Experts of a small language model: 11 layers, 4866 steps.
Below are experts of layer 8 (counted from 0) of a mixture-of-experts language model. Rows are named router (the router's row for the expert), gate (a neuron's input weights, with its number), up (a neuron's input weights, with its number) and show model dimensions 0-127. Each number is 500 + 40 x the weight over its row's rms, rounded and kept within 0 to 999. Numbers have three digits each.
After each expert's rows: a language model's description of what the expert responds to. This comes from a sample of Wikipedia text that the model never trained on.

# expert 11
router:475511630456493516439514553433483461481494463481485515525522487489484475538536532460517490558457602502577491519496454475475511514581518469474521465517581461478518499542528541548530486498441413416437459511436478496487511536483500463531488522526522544459468510520500508520494485484542499497493578469512509479578460475525443485443460499475515437469410536555513390483473534498517506453421
gate1:513533539520517537454509525554480456496526578511532469502540481518506530464496447505522531467491519555486497477538527435461540547558448450456604530417475493510544483444470474531544510503458509392512417459483471517512605450480536542568500580548450471438456457510456499435593449529465518480471428517512503502511525526440460481513447513498491515478500413508510512509565509472500518475472
up1:571482514414526534466554592509435558468471464475505516545512498487474588513512510456420527537498465495494485501521515506519515503572490488511437492511495472595473496490609535441478435540498463512479494489552515436512446534482488507445409520471535565438504457483461479482489526482527534490569494559497490481495447424556578440549476527476466419561500527550526468536472501494499494477537
gate2:494439542509514507454490504492435486523499460430504512501499522386477553468457473519510460495454544500516500457458525531525433514578515527576496515456494493551556548450498577528547517594485496540463463489484477596555503503508482549570471603488452436424544570462488510523462536522466497582493521564515445416497543518464465507508462541525514488526478520518493490566509539492495493538532
up2:529497527469505498424496561496454442476514427470575476497481463486503510527550510517505515507505523493479463455503434473538487515536635488456530538522535447463495642556567496506486514537533540496455566522478429493521562491489545478491470501557579534468550590471477478498496571470506440478444584465482505447477480449499487541470510560499549521527500519500457493514500547480564526534527
gate3:493530572541525460512528563484452464495449465486553536560485495510491547467491470511579566502489512526501525496522466489493483470500481551500470531455502540490487628463526488509544500520582494507507484569504523485453527523434505529530492602492529472485484507511443453489399561542477435586550493531573514462491484483465487452432464443459453527487492460494457522449453508398494535459569
up3:459508527480478540460533533468500478444465467530587496520497482553519570507429480490492469476472502567462491477578500467490521485608506521429496492486519555481514511512467595540476469511525499451459462522504605512560574477534451505489535496449471529462484490468492479436480482507477515548561469442494526435448545512535362452481511459419466480543494493511499493484498549513482525550586
gate4:577571515523504498509507518501437500489566489515519509518549375501568539485517476478563524551538509500486499484516479435453519471482488444504517434512473537491452487531483477392420448503482489521495490434483508460543567544445438547524489543505526471556479533574500426521543492470509532509471505525539568532538459526535537444548477534498585501507481500480482551403524507427538461436492
up4:487562548517421575515442499516551532557514461527530530512533502429539477449484547544502516582507470467515492512542522465543526509513508546443501488508491603524563434525467510538480500444560497488471441490467549477489549502475510526530431485492530460513555491561589508496494446476546503460525574446431461552532549523541364542512470449470471526489505446516544453526490495492460513506459
gate5:532529434490533443494461580506463485538468454531525503461475496477458540470540574478448524487539479483509417453571514502482564498562414531525495588418518483524485483428526516515522483524521491473483536510484531473470520532467457531506472423452466505420440579571497485482528496419438502520571510478499533490468541557526538524560469500552477499490517475481474488512590480423554552469538
up5:472561507458483409438486509574535553476494581500492435511527452497435525501504480505534470449483487422553537532523540502444543521463466495464554436466476469528506492475514479548506465463471503510473468553514526534512503501480463498443536387490478562411454470531514487464551519444469458472503487589489522480485532568482548458441510543581465486464547498500587530541502514488479577564491
gate6:501464477528525438478499574546498494499471484454487450498454455532544501528518493482521503460557506485505497477427394455559502474541516461506549579435502535568498459572526509512475481474542498473514582484488493544567528460470425412423583516433479446453485502514510477525515546474473461466519473555528483457510478499500413514483495535524521497585501423513452501457487575500532591503495
up6:535489529519504563500521531543556439500471525511468499543499495481567474480514508522447521493472475436438489476460502437441465536491454529493542444507515488488464460476445475490482468471445515469466532581502554446465487507499456522555490512525430492541441431474530454554475418461483538440524593483546467512466469489427532482505492449441523504452518594530533544627529509483479583476445
gate7:520457535539508459445516464510459519478536406491501543465478490574515488496539501553485514518535529539461570465451467524550412476505537427569522542485481549501494525542547524522528544568503492556502451510457487459534482481502531473500537570501449489542488573537559488541507544518489533510537469575510533402544517394486465458436494471432546506498475530502537524476449519513488471620526
up7:485414496502463472500516477442446520566575514468499491460485557464515521462506555503493488483490461551510458479431486478519532481428498514586483519531532555511475541589477436539563439467466485514508618452494463504557563515479534456467387434541554490488492436545498474545509499441506474458533528506566524504437536478515533498519520576527484511481584487495486566508459518463502487502459
gate8:606488525424467494499490550496421513533470504448490578469452524490464535441481487562549511506573470534495523534517524443499442532494504547586580443556468537449466483522511492472445484438478459471518538533563488550483486437460452461506493468432532522479555501504496461549463502524426502537460448550484566497491475436552503486541486525439455459554460561533473435549516512467492526499483
up8:557503520463482511521497523499487513475502522513457564458490559493465514460538569550544476466545487478483497541516532454480531540431550520502557449516505499485536492539546568491453559455444398497502529445553452452492430497496527482565503503366532498498483570507479457542485469509451517426505560480466539473550397479528494463591549471509420518540495480532523481503472494505496547436458
Description: Final word pieces of personal surnames and foreign place names in name lists and tables, such as -ov, -son, -berg, -ić, -ski.

# expert 20
router:495475495435560498492515516485531435439482448461496520460516418464445539426446457552500485582547499486472542445540485512554556446429531527539521598503451464559513488516513529539446542500454522538433507522520508436442460519508480523491573447530528522477523580442456494479509503478520515537514497460497544505485451511493442451499439456567497529485464485523489524442576418478429463485510
gate1:444517492539483482452516522596498505474496543512582522529567452507603557431507455483483548460435517502457556497537476531558518505513499428511543481450550475495550470531524511497528482514541553474514460496531473503537503591517552504488523560436490505386420525504531424520482483507472476587478494480585508474497517496524495465510484527584527489490520479431462473419478538519512532484441
up1:549483479549466445542565545516539477508543413495544493484472507474511516482481550544450590531588486503603507483499555520437516511520527587495503510556505509487467516460623511490497501529503506480549535537511423531521485520474537457561477478508425497458497520535432457446497489502519472441497485565464470476461502541473481479453506483451399583502526522505469505459473485532550477584537
gate2:498514504517512504469504476533496528429557405459475508472492523506492460519518522503491552498527420446435502526480476483477562524513513516493477558510436536581494481556572511439518462394582465447487508488462475528530527550519467538541502510451515423411432523518472494457506477476454425559536515540555470450507471469520521519450515519466623524446459491528506501502499522515511527395512
up2:534549520522502472508442525515543536468403377477477499510477507524511560492502503524464447478539518484564470539522563422490495474535515495468421480504536495490517506388490508508452527580524542480534577518539461530525485474483444486474472457498493430558558432469550498569494525542503499466475437465507535537521455503575459502479466495459530463496534537480484510533504553561475578466406
gate3:482516528535486524552496495486488513481483548489536536480471461501491450458486473538497510517465503514504537508538429546582460499537528492547558553430570480448566569491511523508491422572497425441570457514498472497574497593439517494481516481502436492565479537543498544500509517474491478565534467547458514469477505438584513546539491532468470506426442484382457449533523458525499512504433
up3:503467455540507477505533481513501454359511450511522501511528508474523499522431445578466536488490545516484412522498410495459535452556485534434519478471528530541508514486565466532426526530552604535550509555487459498497510512530458431462449520495481460531440508533453485502486538519577536471574469490510519482568467569430532475445475519471559511543527482545485518490540494452501465540540
gate4:449454502571490446365508506500485518491535531511511515490482477500573482500518531387518503405447509441451502485517487472534505465490489465452514498463469486500496470524505555489512481405471534424518521532592478463462497545584484555533486513491504471430445483495500528530561610489502447560515489544554491477552511521510498483456489486524543491485556444553585520443512506524525491470544
up4:473498470396500524484554547465562470493455404462508526521508464467497591530517454467466544522532514529577485551490520482463523512509523463523469552500497491526587504537493501435492513531483581482449539469463518433495483522574409579528539518490520464434465455474417532567484534451491483487550503539495464535498506512527468446450417523517523458509472432568493549456558503497464506486479
gate5:487615508494493479513527540487533551465525493487505545508528555520501473581578510436514485507563532495510479518440491619486582508519483497552437502525483514439489552476544558420521451508457472529470463442475519501492475531518495560486508461576549473442424475581529515482517501473524522512522518492451485428421516505511509475500480522525536517581542527520402469513476479493555538421501
up5:512493471542478562504500537464527443544450512593494507510489476529460465513531555512501517484435503440436442416529520487482497583501452475441505477562527520549509419538460502469477503453457566475459478504589507497472450488557523531497457450466425487549548558447515506432546543466536439525473520531489514512485502492546492534548570541529418472389473511469517561525494529520513503556508
gate6:486542450535476436459567571532505492513545587513569508521577480513550475509508529483504545482472520413488515541499478531498506566464480532478575444482522559501550534551474492454532515420535600462572501482492474457529482499601551480494453497475477535428455497517498486541502568441547483521509496425541503478511503505493407480527519562526473531499569448558540480473465525475526476457516
up6:495499480531511465488503590486501462481486531416545525489503453489611548531516486529473498563492569433501556518491510509570516456509538528519465508445518522485552522524552522433522519549471563464512594547517484492554476568584453583449515510492522509459451498507514460539510554413496451530538449449551569565531471536508476440496487518481423512569502453560505489484535511477531476508509
gate7:464480494542552484457564497550576482402470541516534488533507493475526470490495572457539507526439481515460576501467511458512523506516512522500501477444545606513502507441468450445468459489494502461522486505520473455534372502552501533522479507414505538403521526500465434470557476512510386457484489484528473546512486446507509502472581458489536483438496485451503517544473524518419533463525
up7:521509462529512484430497485503482571507450535450480491509570502490540475464536489481468486499531543452500535498503499596545449486501504448551518436504449482436575448510505486505562512500494554456460548544550575508407546437522523511418489424443498486528571467455519531543523548528526509458523545528430507519476562496510491472471507519496501512511531455475593591456539534412462491437499
gate8:535469533472443534477458499452452484529463571528477510543499472519530561563504524475556484508498551523493523437543487509509515568470522509538442436491487527580580496583498429480443490571602484500495546420530468484500469394497523551492471469477544492495435526574508522480452515488462507503519541566529462522510519498572473506543517527499490496584533438511452482517450453423525451473490
up8:519441528491481594480498459562392527516497374508472491493514446526511510497489501497532525512561488466457487473514547526436504386469516497530495542526498517502486430538534474486467526462589424512443493467503501537537526485455587476519498474471500548440492529490508446571384526442442546491445503493522565536449461481493539480508560516454526485444495522487491497504474454510555495523506
Description: Year prefixes like 201, 199, 200 after "in" or a dash, plus sentence-ending periods, paragraph breaks and closing == of section headings.

# expert 60
router:483460548440510483531503505492494503503522505493571470485518445426544577440428471546431532497511461542527553458499515379523530490523521536457499571461473497586418497544460508457534531538528496482507512482425391503559488547533444526470520522561473434499513502501521486519482485500511495454569516529531445556512489535549527476478558462475552527473480438570461525512530530440462521443521
gate4:499464521505533507509536454483458539429530479470492498564497555508543459539526475532528505564508486517515494566532483528517432503528497489476485522575531506493434599611450448481558443490507460488515505484432529522472523498485437541494472483507505457504516492524498509341461535438515467507511503562495486489529551518446494465496454552456554490488472412480548504593565435458502497444513
up4:614432480513493471470509520519542390485520543520525540557521422495550551462473571559467572529578471543445546503512512484490478452476489513451491513479531566509534520537512450438520490456477544493466576472537587557531586464473464515518478466523542505495480587536501507509433502503497463480542452502413523505494496443519556468501518499442490493522531473498422509456463459477523502478480
gate5:529491467520522467554494443579531531453504490453516524599469490489442511479481445441468489491439476571455498459557459489509536439602503495502583487449487563397483516489478566569485534543523451508539495511521476515487475505524542479499531461547509458499497601490445514513467509541458526527500532448528462500540511519614502554509531511570541500567534486469493497481405507513490528458510
up5:549597474516518550526538452589509468466551491504490492546507468517417472535472517500504543532516507604558459570463445463519502551534516550498551555548495508486480517561422475446446521433464476421556486527507521527392572482474522444483492453507521515543454573487458569574464499446516515486505476535477480493493500546570479521466499501481464504546520519564521479515504492498512462436496
gate6:556515533472477483482499490572406466500460447594411499460511481529496524528513444450520498535496464583489432523479560457518534434459460482471541476412486528503496538500502449467475449469509507470485530467436481534485504471468495449557432438482496523448402477512477492530438528493470442564506526493583586565484517570506471497476466483517478459580512539518494520541449496467495494473459
up6:478480469469475491530501495517497515461487481516509498541457522488559433493511493550459481518538521514501507535490515482490595444515524501519505511480541470523507493541368544469478533498478495430513427552494489482590563444508541535561552469411474468477549509549505456418505484523456488488513416486520530542541473456520428457501489527475539482366484447429515495421438464516549537463492
gate7:494484522534446562461510541544537496526473484486548519538522452501490508539489571556486470494490470544428545551561496431553478504453461476519461490513434469495511506572490457484507478511516551481553392488491492597510454524464509572567467537505527501443447572599479391478546488490477438492487437477506484473514535439512555475584541489533492461505521507496511442456464469462527557489501
up7:503489483446511568543487469502453523542480452508470498558495491484507516427497509494561505478494448478509422438525525499445462513505491481645474484510515472526541498509538505428535431520489422449487479536514499491457495515535517509517534525440497564562436422508513377532511450463524561527533491644457542470510497543438482544493481488473507523493477529469540504489525571508469478535461
gate8:482472515446490462466486553486466530431450482476477517500463532471519464563530523516486467576564517529545473579519523482530537434534515480515535499428528478517493494430534537511438452532482501455493509582484527492585482519468503457479494448522462442465502494562485492436496437549499462551494480510533513528454543532434472552484500534498457435533482540481448434508545519659570539541527
up8:506560539498458497468504459544497515527511524562491485478439543519517457494494498554488533500561534489487478473448473521527562493542460534482520502542413543423523514477546528558492438498581581490469481564477477551532453490459500441569578432476444593467453517498500468468476502531494491525523496447448530494553467476468569493508517487551457550555508517486464603461476517528548487537610
gate9:509477482517427490438546439531523446497542495550516509550462505500493480510492571498544555481493454557395467484466574445484500423487513544485574467476502509499447399447517513437471506524478511434527526461492466500479531527519440500502489422514476484490492476565463466508485551484499400473509563502568519467493492579577531528571529516465505448443536549532539419518480518547544480485491
up9:499422513486504514546450465606549473450530512491459514469512475469476531535507545457508462535538501503488502422414448467432454492587497485522446528520486487484455508555463473350495532487500464490477526482489396490464496582564509504565470453459517477472526506521468560526534549512460522492521548520483569485470518511424465497503507460491516579421519515557535531487465506507499528540525
gate10:487554570450464535489465408471465556507437550443437513564525568500507452573479492522508556563509500483501507495491406481486451525551450522540504535572489503461540510527448464441484495515563475523527530466500440528501497554429515524480573496543481537428489459543505536488425458470529486500508458549501478455499581513475502526521553504416481493498519423550444563506460455524493492535542
up10:497571551529539570441489535487500520539517530504510479492522509500548501498479491470524463450477443529452480486477534457479564532536504505554519481481506517555442508536510445472522435474528556486437523442494548545620467531517519551568486526504400525405403515447499463445550503550553483499456493502554458468517466489498485375504490546486537459530537507496549459575480520476496491445502
gate11:506477554528519448533518511478544502496476507513483492450433438555540483516558466492492482513447551466452452505442504536455478509516494464476462484459476479537521559514424509469494538501556472464481497513527438525555493423443492459494476566477437449609530575525538536539493510500489397525434560531492504562515421495545450460548513503539449510493565491487518462630469482451529507526512
up11:477454498437504563488537549518536561455486477531537515420483481470506479564521523501502499508392477447513496492432495527482503523582555518551473496489522457469485554531574467478426530484505436551440524548464459506473506444557515487491538484491475539447506489431523520454403482539474482410529488496428485493491487411479559479417527513509547449543451531496480534540578486464522477545481
Description: Sentence-final periods, paragraph breaks and heading closers, plus temporal words like in, during, until, after before dates.

# expert 4
router:534503544495489493429554527534479523495512580525498489510553453493459469509580513464550453513481521522520535519509452480410516473544505433445497456521516452509470468488531534517545526517434424432465452574422523517482560425501498490511401502478510526458546478478492499542450491531522457476473438474530576484535468449497527515411439494419542494421461493480559463506473531542471504526430
gate0:506509558483490501524445529504537515471458481472443519499441581498439505537536503532486480549554502556502550565512468527554473579461527449550486488517563534441560483487472507465602459457520528497505506512458519512505482537474464523541555476456547510440500565521401479454475510479528455477548527565445508477546504489510417461534497505475429437528463515552476479561488603540513579458484
up0:519487434472478464536467452516522511470512518543497491556539425500541461469558512540509457415560508505500557538508535530504520492515549513508477539547440485490525520501533538517510465509453564514543366504487516543439634489526479553526544549459443500509539561493471457530393498581495499453485471428432521464521493469458507548479484503479470535492539466488479543514535493460478424534458
gate1:558558486505496467454583466538485533500518505536584534537529426473461499544554472445499524502511496544427582464502460531527471460609477449486514559476497494605530452502470492476511475516448531515508512565464516529507551507465453479555383434466501500488475556517433441547453526475494456448504467468480578497446494515509476451501454553492522490455457485502500504451506516501508547460437
up1:474466421500471500463545452537482522546514533443523464566483471569504521481436533504485542485505567506537507452479502586519463556475482505566531487559476466551569443501511495532551484566537538473515392512499502500515485470488513568479563553412460507510464449498541506468526472527479587565476489532453438493536581520428500526518492429516482496529504499571493538446472514489464425556485
gate2:465478490507524502500489460524537492477515462553563497488537529422527515510495448522455508535485450547465453522520487367435496507539491585473412548427537495539452495519503410418432550487510504519518485494494494494496460541504469528442527515509444471445391488538537464499508494508523453566538480531522453471476552487439453457471545515515560465550581508460487476461476456441543472536505
up2:477540584518423542459513415464504639551470495394510476573497479467455535522519461480523442407529525515532461502450504450490498524496548549558549519548485481469511464478522521454447544515490447474515537510509520454487497474473449512419570513502508472536531519465471514535503501461530511478517534541533467494501505542540485517491564476440461562535553505462559485512530511525440438480419
gate3:517459563477524477461476488518535441493424530511485504450452554502497503422520496516525505562546498485540433489478502475475528448485460520516536524467409494551537524596464611465518481473547493551502501476484457458527557468478523546542485588534506491471504460506520473531491453430487473629464520446486412464505487449532489412478468491492526468505471490433499457483565495471526500426538
up3:587531495465493529516547494533505538450548554500547475441508467472433502534514439508467487570521493467489513458455494573528515405624522471489506536461464486415490536454508494508450526492480490522548548541512547465445473528557457587482540487472507492474557568473527516443494470448503501537540557537458447504421545448521518595509484574521478546512562535523485506529508475515542476514484
gate4:480564551484555557500515555463502583490495492458524505503488451495526490481514544523496503463521404511536434446545453618493493463477435467487496519532511527496527460578455536444523524476502450546536494492511532491511596496485504526463507530458443430455506506479444471458453564485453484541533531447487531488552478532468447478468519588513531491451555473441544505421539546474573504436459
up4:502474528534557483474525563517533454491566488467404469438498478557451546510473460516541532527507531500479537526533480542502446522468480468514491464523535515517541480512453455537513508516513487525510588545428509463500521510499528470509535598450503587463508491478488452524547413450464551508509469483539564504502501513444550476523562333496520475499461496547485437443538548549482446471467
gate5:544500514540491416478548562433457554503458558489554512467511507472559534438482552507516525507478432545475591501531481464501477559533512481491518489483531478493513488465511465435568463562513544395510459508458533560535514477480479508562488456480430482531490509537463457514535510511459444506458453510465557473516561552514456503458541493441587459462458458464506533546514576520553551572449
up5:537426493525556484473541417415528463512520537482472486540456500490517499506530518485543533461408577569514443497436517480499490551525468503483461508497590499519486523458511452473507439498499515536484424479488451441554516476470483487481465575488451467537456495502503484500512464542451536485477482509449523522423572545409547577516555465511434499499494411562503542461486479507552524561440
gate6:548502528460505539495456585431578478446455464458465557498461563451504527482512562577491532509496527504518411528457473493480409531491507473532537480412520493445518495549554537527482424445495513472520534446497464480513456496401404480580564492484489507520479546530444482526585506509519509542520525501475532455542465541491466477563513505537467471543483448494547485534503489463486561457497
up6:479495470559516555555459436539455449530489515499519497519511452501530476546495515493507477466477478478458518483585392515483482538462462481478532512489603488520535474507562516483508482576479568456493443522478536581498500503425585477514523477542448528527456439491482479487512590526518510494440395486496481503543554504470451504501501461509558512493512435476541580438475518512527511617469
gate7:509445468516525549585538527497425484485452518536450518469496552541581463576491457536443460512444438518489534510490483457465519484524459473452504524507506519520510530436418482535503560531534496433447476550531558507549539453482520505521494539544464486523580507509476466447479514498448514507489529511452484444558520456485472492504480482510520455524569586454451446540552522462617526530592
up7:480530492469411491457528465496565542477507502476485468416562558529523539447379556524468541441479511455480518519542566466545459497396592540539515516457491494529504430476473473456535524476488560539561533506491415545508501492490476532445508489473534457551492463532573499520512546469488512508477482487545459486488463488525490466482533437472475579509433510544468568493487471512481509552573
Description: Common first names and the word pieces that finish them in lists and tables of people, such as John, Christop-her, Pat-rick, Matte-o.

# expert 12
router:448472604478525513445549527491501520556567566465533531566518447564463470514559525463552507556492555475549512506485472510495522484578518491515481425517568478471483541511487511512501483547440462389421405455467455519477490508540497529486496503511486537416492476488526548486532479523573497526517554543550490530527557503521495508464472534482482432463497446539536487488407484485439480484426
gate0:510468490515453527405535533531501485525533487521516497508493481459541504526516428486416511495528451483530536476485453515481524519538468499458463498517532517556530492521500480396504481458504521466509509557484567539528551499540472492605545528417475557439539523613452433528469427485500498440529446512492545525520456476490461454511481401460519414542446474467502512557503560563513484561477
up0:531506499471587464545514488485445466490522503557528518454521458577506509490489576516486491467468474564464474517545476511428555489446510461486511467485547504590424631524449466506485525469475498460504543548462495441495515439511525535551464460491510505500543549478518524542460541515472433505512578527535549477504544401498517514431534544526539489465518518452575479495536422504542536567458
gate1:523566540493501505486498556458479495517493526536470514541498471451558536455470530467516438469492514480533587511450603502502427565539571498567557523545459516423475498493481556506539423562499458531560516456488446594443524474494476555540484515547458540517444480554520521522527488527456478547454524555496504469409525434520509481479430529544425483506545499492532470525512451452514515472533
up1:473527528491496536430574509456378453525506526522526480485475565524480514483569543460459443550464514448517473459436551518484550498453465452511526529545471547501545465529432518512530506519513453566481506425491473526484522472522476542417578522477442519545417526495445507461546489564523535468560456473512506459405479575499533504528460492534463524549550484517525517580499497470513475492444
gate2:508515560509474491522453508506497536490497490394516486538501548449500473438470516555498464510486494473569576523529480470553500563583453527593446442429452477556532497524435497461465477530537474498467442477483509493506505516504451540541508478534477479489457506495526559480614482500560506466505500619508487492576576514474426474481485494512472505560512483459577469528462434516486566495464
up2:545470537498536499527457504512481570512523462475487536510485563458481457486497395488391527460509462556458494451455434459487542456523465399435476449501469500545516494496520490502502511461494483481518566447452455411480459517512476511484493457487500465532442511466466508494474547460484504515445488455470516464396485525559537468549479543532481464540556402515510614453512499517458445500472
gate3:524556529520394513468510546574503586510515478506503550558528452539486497506473472466492462465498519486428500450500488497536502472481453496542521536455526555514518474477438498468500517467533553532515438498537464516508503458449523475408530552560419506523519542553459487462489526463552506532495491559469545495550506465646476514542479596474516466416471434472485462458472464558467503518463
up3:508490507431442533494499469557589563473449439474526499474486501485493564524485464510534586540478524486519497463547498489469541516467508498475470489465429530469446497569403483578469514519517517506466550429491432418460529560541529536519406507518512534445469504436464506438415516457477475475549508494460447505511472469522524550503539456561491488525429481496460435515501452578449491501483
gate4:472502529481468485469551514504540575501457497549463467428474435468517577435493473515566459477512470528479550486514535405497583499519571495551492511441453451487487430480478555459521519468542551462536501550412485595544518463494536489509508489469524498463458548499516443426472515499460532544472467540474550536531609487538500473499577552508454506499489469502490552519465552507472463566542
up4:486439493542500487504452440493491487478515502504476496422466524503504497471563446570445515531511530477498569534566503399559513513554445475454512459495567498504600461510507515454466505432510525448486542493518518533457536527548508548480483516492501492417514536523419489472495505446469495417562523395548517499486532488477509556493550477465506398512458447557417460511516475538513440533488
gate5:470501480490520466536491435468496421452553492514482511452550530544469469505518490552432494494570516514483520507502470495561528418511474553462547510451482504483534538503538492469500565487524507519544443428471490545495525429451541458536537457556482488511433573516486442593514551500458507528518503510526439531454499533448499482510490519494566545536617468522375568566494475486495468521560
up5:441541495549448483437491429426508491498541525533495488503563545534539488555496581566507537475491499512472569549474511549508579467509526499546509513515536522490442461605486415473515442446479540387551539462489536449451553539494533502556537523498480562486452493511527375516475468519512504442529453455511505494533491519462528524465442450525503488496491473546443554503496504506544506512537
gate6:501438529574515420532479433446457453513515469474430529475530446494480482510549501499586472495520549450516518525494414404493398572488522483498522497538500456441430505548530536531591480512434442507472531555475469520485479553446519518516504573554508484486469528495488507509507558469469497551546544510440526458418530439493455509538540509560488519511490489542436535519485467462518517466531
up6:513564526486457549499510594546408560550498513443511559503468556439449507454500506470474457504427508482552466521528539533498474489422417482500488437513495496473447508456483501482454498463488467575470521528502483499413522538527553497485525471513531476462459540534444553569385535505536516500458536439483480521582522571491459450496546503513491444523492456489519506550472458503568536510551
gate7:476446505492527491531528480444470573489436500563524509491510567460479497478530591532572505525546461590503609488487495475475541556485471512484459494510446480506527534544566502510490556474424460536527556493502472495521549480586445518473455477494512515458480482584513451466480466483466521442473473554454476498528453463435488488430516530462510543530471519500501476485571499508461525450635
up7:520471489482504528536435503492474478551462516462518494553452505540472508495555503548511562497495489526515483510434518497500410450512419486555513520520553501509473599537491563551520520527499557489434443474503555519553539505520435527541425513603473508451426565536460514566504440498489497524451557590446421515583477502449492482528507512526561439564508513488488483474481507519515484548552
Description: Final pieces and whole words of place names, mainly English-speaking cities and counties, e.g. Rochester, Georgetown, York, -ville, -shire.

# expert 10
router:496463526499511544451518457566515479494484526506519529505504463527492461496427497548585526481454518507473557474522519565588493497482496465456515541435430566516527460474486466460499496567551451488489489459496539572472457482479527444499564483524483435576488491457476522493549521529461524506481471483515500501436515528462536491515404497420598360512542534527528472503451494493525430560551
gate0:536496492534529528529578535578525489509524486465510554516478469495560532575504513527451512595479518475469543486498492490440510565509507508493463544423541496481454462477470516381522462380487522458494512481483507568520534511440530546515504505475463557500475522468492449510438585410494448501499481472495547384460553459492500468532533501544532503512533481528521469450548534480538546520433
up0:539525514486463478454515464444551463483484457450477433474509518513544440398479498485519504479408536520475507496451471500419526468496482453515453484434560518536508468494413492449478512443514451529535527450472444531527474444519465553419514526559518483480509539453549499485493553457489470488476487409552473455519499486524503448474505444485488488554427527563608464520524544446525533496420
gate1:506475550514540524531565520485571537492471453496566524512551483530445535464463469489529427466538414432567544507506525461434500507489520480502481529503605448548494462448498453492514422518525539521530553440531488525557488548470506508526592457442481495538408456488523445482489542522418507518461427587525482488525487480496455498535462480534505466494457544449508439499571498481453520483530
up1:486442426512522476540492490432523543425514463482518511438460568527489511480524504490573472467469475526518489476561568519483507514471401541486460422586528511439512506520544502530429532500474467474494577547433486538506500453432526507504503553476498551529456521521494518542514388434513546493467489475484515530513472499503453598439500539556540486502485532526494508564550435449436536500537
gate2:555505510501561490482512550542561584493476552532503544525462412500456486445461435448520497464498559456504580508467448483479520443466433520535552480470462540607540472521457499438506577464598472511578494484491520519414534539456466553474526481530516469493496510448440491537525487463482467481533525522550475517468563472589503539518518501485458485427484536501476493537472508447459474505535
up2:494505494488458477547526502524541493483471518456497515535572495532520480502438421485474533443472501497489539475539483585533505610469444524474539537468573510481502469499467483520466506538487417495524499493534471468604512521546481551458575463463496552564477424556519508535607484496455477501550437469525516515561512502499480462458501507407493540460448441548549520447501512506419514447552
gate3:557507576524453512568497501559490497499518497492477531526394519479472580443473479548473496538547438580504522475600510516526559529553562499520456534473476418507493429500454536518458496513423447504590502503531469484556518450512477471450501529491495509466488500531507531467503489553494454547517567498460502557567461542523491436506494560492504521572440485541469461442501517599493510519483
up3:504469531523488488439454499460515498490475440425604484515498505537432504508550475560441434535456513515492540501573500482541460579503500504504452510503512528480434583508559565501576486488480549457456448486507516503549465523509465485512526369457456464508484529446489536510474473449573545473510476463477471597507541452562512528504488541541455441537466437525520529506455529553525533490495
gate4:447501523504468451472503476596577485572503468530525555587476444542532517458533480534458530545512515458405492446495517446502557423513438528443543479499507452545564527540549497459483569561464481516473574474473448535483484532470521470427468512474506491493402584438481482449511575457465519468462496505472494512572515477526467504505515469498505540475478514510494484506564531439456541496527
up4:520500457470479536449542506438526493431551448472541496537492457556518497532487454523514516509518486480519527497393445485523512483521517446474486455559462514501464550526487533479385474520496485483505548483563527517553455529482526437468466536476556540468495514445449490455464483476473557500462557538508495516573510518513511459365485470506541516478434498537445373470511457544478430459549
gate5:539416492513481531509472513523477542539574449474458530521488448496502439496520492549411470569499489540522483549533475492562499549581491565463507557469536551537573596496499510532428503528525497490550458494495487508553484508523538540486448537514472459493459454563467479533463614498523486440480496492533452536561432432486504485416470468564478561461537476517479532543517477476513529452452
up5:471394472481433533479486503537449449489410521462532519496550534491488424440499488528530443467521451540519530579478533437507484455512461535461443481494533558523525493483456548534509525575529497501572520454442424448515509477515488468525549522546511492453470480529474475423475494521467448508467506492553417571497479563446512529529566495429453595496521547544494529497516493532527535456473
gate6:526442510528480526444495541544496506514488604493467549530492484538512575441541476508537594578486465531492501438505468472473486513493463487527512466474478512529550457466501528519570585475478456413459420522434488583404532458447500490536456497423471489463489561507444469578491510494513521505535457485531524520505539538499528499562475510466508527415554503505467474550485554511487452567522
up6:557490473528537517503492462502558422504519434604490520507462522471443538528535466439521527541479466536536481481508488502478465434499494472520566529523473539536551452468515479475521444392467545581553568404529560478557524483479515496522465559512488480515457446482360484452470462499514518457512477534502429557471513503491493462547469495541502513461499514473509428459532529506571485521529
gate7:552522529464533378492532448551504445521539528407496583514502511534591502438437474490502513505531488536512516487476495483493413472544547461486576562488486525502471486474470533532522494554521481534513469428470551482495542587504520461466513463442437514458504504509526433481508580458491475504472486556523560557413538547451449533486469516522512541539511441559462515523492483544468468489446
up7:515519499465478440501510574496541493506499584558509479480549579489524512556466528431507477536558489524523512506459523468594542504547572510488480462461459450523494456498556461603606506555464480489473468533513545485558504549468502510602544458481463581483468465534509498467517499500528516576455511522463528537528467530503560464445516482529505429520511597478442462482494519530491526438499
Description: Common nouns right after the or a, usually followed by of, such as part of, one of, top, world, member, total.